From a checkpoint of a small mixture-of-experts model trained on Wikipedia.
Training: a variant of SOAP for the experts, 763M tokens.
Below are experts of layer 8 (counted from 0) of a mixture-of-experts language model. Rows are named router (the router's row for the expert), gate (a neuron's input weights, with its number), up (a neuron's input weights, with its number), down (a neuron's output weights, with its number) and show model dimensions 640-767. Each number is 128 + 24 x the weight over its row's rms, rounded and kept within 0 to 255.
Before each expert's rows: a language model's description of what the expert responds to. This comes from a sample of Wikipedia text that the model never trained on.

# expert 51
What it handles: Months, years, adverb endings. Month names and final year digits in dates, such as July, 198(2), plus -ately/-ly adverb endings like fortun(ately), historically.
router [102 169 151 122 114 133 158 134  94 169 131 147 133 130 154 124 104 136 143 106 116 104 109 125 130 119 114 128 124 109 125 103  80 140 155 152 105 138 148 158 122 140 100 113 162 113 149  77 114 126 143 163 137 148 147 151 145 175 121 151 138  95 156  96  99 146 150 129 128 187 115 120 124 162 158 115 126 121  97 145 121 201 107 129 156 111  90 119  88 129 162 135 130 159 138 136 133  80 139 105 104 164 169 100 152  90 120 168 168 137 124 169 126 109 113  98 156 147 136 121 126 135 125 120 163 160 153 122]
gate0 [142  89 138 152 132 118 126 130 147 136 124 103  94 134 133  94 114 125  97 113 157 144 149 119 135 117 130 131 113 176 129 104  96 126 105 129 107 160 109 118 102 139 116 109 153 116 149 147 102 116 141 176 128 138  89 109 128 151  98 126 105  87 144  93  89 152  97 153 136 121 113 128 136 122  74 198 154 148 104 102 121 119 109 151 145 152 108  99 116 126 140 112  98 105 139 104 130 123 131 160 132 135 145 143 129 156 136 148 144 107 148 161 116 130  95 177 130 113 125 117 154 139  92 127 121 120 132 135]
up0 [133 136  82  76 109 159  94 107 124  96 146 145 156 138 137 157 123 140 114 136 123  99 164  87 174 120  97  97 158  91 127 159 130 119 170 139  94 103 152 106 135  97 133 144 110 173 120 125 137 136 138 125 140 127 163 147 113 147 122 117 141 117 143 118 121 146 162 118  76 113 132 122 128 144 106 122  96 141 135 140 153 127 136 122 110 168 162 135 115 128 115 130 149 131 114 139 122 113  98 114 138 107  97 133 176 116 186 125 113  88 118 142  86 166 117 111 151 114  95 120 114 160 163 123 135 112 131 134]
down0 [145  93 146 129 141 176 140 146 172 181  92 161  87 129 163 143 133 134 149 135 135 137 111 173 103 136  91 124 114 134 127 100 126 137 156  87  70 142 124 148 164 129 149 104 167 131 132 117  93 131  76 111 152 115 128 109 138 130 130  91 112 165  90 152 131 152 116 116 110  79  92 107 161 157 177 126  93 137 156 131 167 103 101  89  68 115 126 128 123 132  98 148 117 130 107 140 120 129 165 155  94 115 136  82 114 125 114 142 111 149 137 168 162 154  89 123 190 122 128 147  96 115 117 114 160 165 186 141]
gate1 [147 126 140 102 135 114 104 162 157 138  98  94 100 105 172 164  95 125 139 110 143  99 138 140 172 173 160 146 107 127  72 124 136 145 113 176 127 106 109 158 139 123 102 147 140 135 128 111 144 116 147 144 172 112 150 145 141  86 102 152 135 110 123 109 159 115  99 107  76 153 181 143 124 110 165 122 105 125 134  93 143 132 122 102 149 130 142 139 156 121 151 127 125 106 145 151 112  94  91  91 139 132 130 141 143 122 124 110 101 111 105 166 140 143 134 120 105 178 123  99 142 151 130 136 201 108 112 167]
up1 [ 94 123 144 108 143 103 136  96 139 101 133 134 104 127 180 121 110  98 107 197  92 132 121 160 109 147  93 125 120 145 143 141 126 116 146 136 136 123 121 111 164  95 105 103 165 103 160 140 143  71 120  97  79 127 163 137 158 208 124 171 148 115 160 128 115 169 126 110 119 127 143 109 147 140 124 159 107 129 141  99 109 131 108 124 125 132 173 148 111 130 165 139 119 106 182 137 136 124  68  74 115 137 101  96 140 134 169 133 105 157 108  94 140 107 140 186  83 124 130  80 145 142 145 134 162 130 118 157]
down1 [100 121 129 148 130 132 100 179 121  92 137 129  63 144 148 138 100  72 126  95 123 159 143 162 181 124 137 146 122 106  71  79 133 149 129 137 116 124 132 122 113 123 163 135 154 169 147 124  97 151 120 150 136  83 119 126 128 117 102 119 163 114 134 113 152 139 107 127 141 108 128 161 107 105 139 113 101 114 139 126 133  87  85 133 128 132  99 152 134 134  74 144  98 103 151 114 135 142 142 136 111 146 140 122 118 132 123 131  97 114 141 144 132 159  78 141  92 103 131  97 161  77 103 162 140 135 135 117]

# expert 38
What it handles: Empty or dash table cells. Space or dash tokens that start a table cell after a pipe, before numbers or blanks, like | 10.73, | —, −, °W, Nominated.
router [148  79 168 141 152 140 128 107 110 141  83 122  97 143 114  87 174 132 129 125 152 111 113 166 106  65  57 143 111  99 116  94 137 144 138 138 129 145 121 119 117 171 119 140 111 166 122 106 152  70 135  93 145 141 171 131 132 136 115 134  74 142 118 102 129 114 169 142 124 157 102 181 155 119 182 123 133 116 137 197 110 144 147 147 128 126 116 144 108 129 173 140 121 141 144 128 150 101 140 134 134 140 154  95 156 134 157  96  88 121 118 118  67 114 152 129 138 114 130 116  73 156 156 128 125 112 156  94]
gate0 [121  65 135 169 115 147 122 132 126 130 153 157 148 100 116 130 139 131 113 164 104 118 131 121 140 162  72 144 112 128 147 108 123 125 138 132  89 124 166 103 119 111 129 100 148 103 134 127 129 121 134 105 185 146 130 147 119 105 139 136 169  91 134 148 118 143  80 146  86  98 131 141 133 116 141 136 136 145 145 116 131 185 138 105 100 148 169 130 143 116 123 145 171 113 137 137 147 125 141 154  91 119 140 120 115  84 147 137  96 165  66 127 107 151 149 137 129 134 150 106 150 153 124 107 130  98 129  92]
up0 [102 150 122 104 125 134 118 157 142 160 160 129 112 128 134 156 105 137 141  84 157 116 104 144 144 138 139 153 117 136  98 130 175 118 152 144 152 121  91 122  90 134 148 102 131 110 133 127 121  88 107 149 126 126 127 128 121 155 129 155 160 145 150 157 154 128 101 138 165 122 111 111 169 181  94 121 123 114  91 141  88 115 135 137 153 151 151 113 144 125  87 123 138 127 110 104 167 165 145 103 140 128 149 127 138 113 109 116  97 101 116 147 109  69 162 129 134 113 138 100 139 123 123 166 122 151 132 176]
down0 [147 134 107  98  97 157 167 105 141  94 145 115 103 120  89 111 134  75 144 113 107 134 103 111 118 143 162 129 101 129 132 142  99 121 118 162 124 146  86 137 174 142 128  64  81 112 160 148 111 123 144 156 102 144 124 185 130 116  95 139 147 146 108 110 162 142 137  74 141 115 164 127 118 163  80 117  90 125 149 130 115 133 157 148 163 102 114 158 146 119 133 124 158 102 125 128 143 125  89 152 164  93 120 123  76 123 123 115 112  96 129  95 100 114 153 132 135 136 140 139  96 173 142  96 101 111 143 181]
gate1 [116 120 139 148 164 113 177 104 108 149 104 122 149 107 110  93 138 121 108 117 122 142 133 116 118 149 106 130 122 142 136  95 150 117 140 127 147 118 125 122  95  89 123 151  90 136 151  75 124 141 151 126 133 126  88 131 122 153 173 150 140  88 118  95 132  55 130 149 120 153 130 109 142 100 107 175 136 123 123 106  86 112  68 105  94 121 105 157 104 127 113 144 109 148 103 110 135 133 120  77 137 141 150 154 166 122 113 116 138 111 125 128  90 116 130  93 137 157 142 107 166 173  69 148 152  94 127 129]
up1 [148 127 139 123 114 182 121 129 157  92 141 150 146  96 110 141  88 142 153 116 160 163  92 132 116 117 116 126 155 151  89 119  95  84 128 138 163  70 137  95 128 112 154 111 128 156 121 155 121 118 188 132 107 127 151 129  94 138 163 145 113 105 111 120 148 116 143 112 161 143 131 118 156 144 139 153 131  93 143 142 122 108 146 141 133 144 145 106 128 154  98 149 111 145 147 175 121 128 122 116 132 121 130  95 124 137 153 108 116 152 154 129 136 162 146 163  97  94 140 127 130  93 133 138  89 135 123 114]
down1 [142  87 125 125 152 149 145 145 140 108 100 141  90 107  94 143 128 111 133 129 108 163 111  99 168 146 137 151 123 132 112  94 158 169  92 112 146 146 151 150 130 183 108  89 146 157  89 110 160 116 112 152 120 135 141 153 104 152  83 126 147 120 135 143 124 211 144 118 108 139 106 140 153 147 150 103 165 143 173 180 109 100 141 117 171 125 144 114 130 152 113 110 119 143 157  95 128 135 130 167  79 143 124 115 154  88 100 115 114 124  89 125 136 161 141 145 121  77 105 131  96 152 152 136 110 138 133 147]

# expert 32
What it handles: Indefinite articles, adjectives. The articles a and an plus the quantity or descriptive adjectives after them, such as large, several, small, various, expensive, custom-built.
router [152 116 147 128 129 169 100 125 120 140 123 146 135 148 132  97 130 139 149 165 106 132 144 145 104 111 123 128 105 136 162 101 111 155 127 141  77 116  83 130  81 114 120 168 125 133 139  84 157  97 139 191 137 149 142  94 157 165 116 151 119 121 154 105 186 144 102 139  95 170 120 138 132 135 134 161 118 135 109 177 108 147 136 176 165  99  97 160 146 103 139 105 137 152 139  84 157  89 141 122 105 154 140  94 134 151 168 143 134 145  61  97  98  90 106 153 165 146 147 161  93 123  60  78 125 146 126  95]
gate0 [147  98  98 124 160  84 154 173 159 111 166 137 151 109 134 121 143 152 120 101 152 162 155 123 149 109 159 172 117 122 171 136 126 120 150 142 174 145 122 170 163 143 122  97 125  79 136 188 140 144 112  96 149 104  99 135 112 139 129 112 116 156 128 159 133 163 100 111 124  99 169  86 113 146 159 118 129 112  86  99 124 140 150 123 110 137 143 106 109 162 114 164 131 136 117 133 146 136 105 129 142 165 156 125  95  73  92  97 173 106 141 145 163 131 132  91 102 149 108 166 102 126 133 139 131 118 107 117]
up0 [114 158 124 129 116 122 139 130 134 152 151 135 107 133 117 131 102  95  94 122 103 171 153  85 149 126 171 127 121 154 108 168  61 106 103 104 172 150 112 163 138 126 159  85  99 118 145 137 130 129 145 150 164 151 118 113 123 123 164 103 129 131 127  93  69 140 127 126 155 115 171 159 135 119 130  91 148 139 132 136  90 143 130 100 163 100 135 128 108 134 127 155 154 132 134 103 133 122 141 124  75 166 143 108 133  87 110 133 138 134 150 137 122 132 154 127 106 124 150 163 113 115  95 132 106 129 120 102]
down0 [107 123 119 123 126  95 120 112 128 140 148 148 182 100 169 112 153 154 127 128 114 101  99 145  67 148 109 122 146 133 137 148 147 116  87 109 136 120 131 172 151 112 101 128 155 144 142 121 111 122 145 108 103 123 105 138 134 137 161 103 121 174 119 129 106 182 137 146 119 136 144 175 123 144 110 133 136  83 121 107 149 110 132 134 115 120 128 161 125 100 136 147 177 123 110 129 141 109 145 135 142 160 133 119 107  86 164 170 117 110 157  66 140 127 142 157 107  73  79 131 163 120 119 200 140 124 142 139]
gate1 [123 117 143 133  94 121 157 125 135 141 128 164  95 140  93 125 114 135 117 112 136 142 129 130 204 161 127 130 131  88 107 149 129 127  89 122 133 123  93 149 126 138 109  95 143 141 110 151 146 125 129 129 134 129 137 113 138 184 194  80 128 137 101 106 106 183  87 137 145  95 172 124 116 171 144 139 127 130 113 129 103 168 110 116 125  99 110 150 151 141 154 154 176 122 110 137 122 109 119 149 113 148 156 126 139  89 118 161 124  91 124 119 149 155 108  65 141 145  71 111 171 127 113  98  95 150  76 154]
up1 [121 174 133 154  94 105  95 104 140 120 170 111 127 105 105 114 151 112 162 148 129 120 175 141 136 120  72 127 147 117  75 108 121 129 103 149  96 127 125 147 124 167 105 140 156 111 141 129 101 145 174 127 156 106 116  98 131 123 121 121 168 151 116  94 117 134 113 117 108 168 102 135 123  90  96  86 133 107 109 106  82  95  94 136 119 138 178 111 128 101 115 125 129 124  88 123 122 117 129 103 128 165  96 100 160 159 135  94 118 112  89 141 148 105 148 161 151 117 128 135 113  80 111 145 145 104 140 161]
down1 [ 78 110 114  96 101 122 109 147 113 129 127 123 130 126 136 106 118 119 141 151  85 129 114 140 133 143 134 183 130 119  97 107 144 107 173 124 102 148 104 154 106 168 127  72 104 116 173  84  98 162 120 161 136 170 125 114 154 144 125 136  96 115  78 143  90 112 106 126 163 116 121 134 118 112 137 152 123 146 168  94 157 143 133 120 103 153 124 128 102 160 107 138 123 132 115 116  87  94 115 108  98 125 100 160 178 138 113  84 145 117  99 101 107 135 119 150 146 145  78 125  95 188  99 115 165 120 151 103]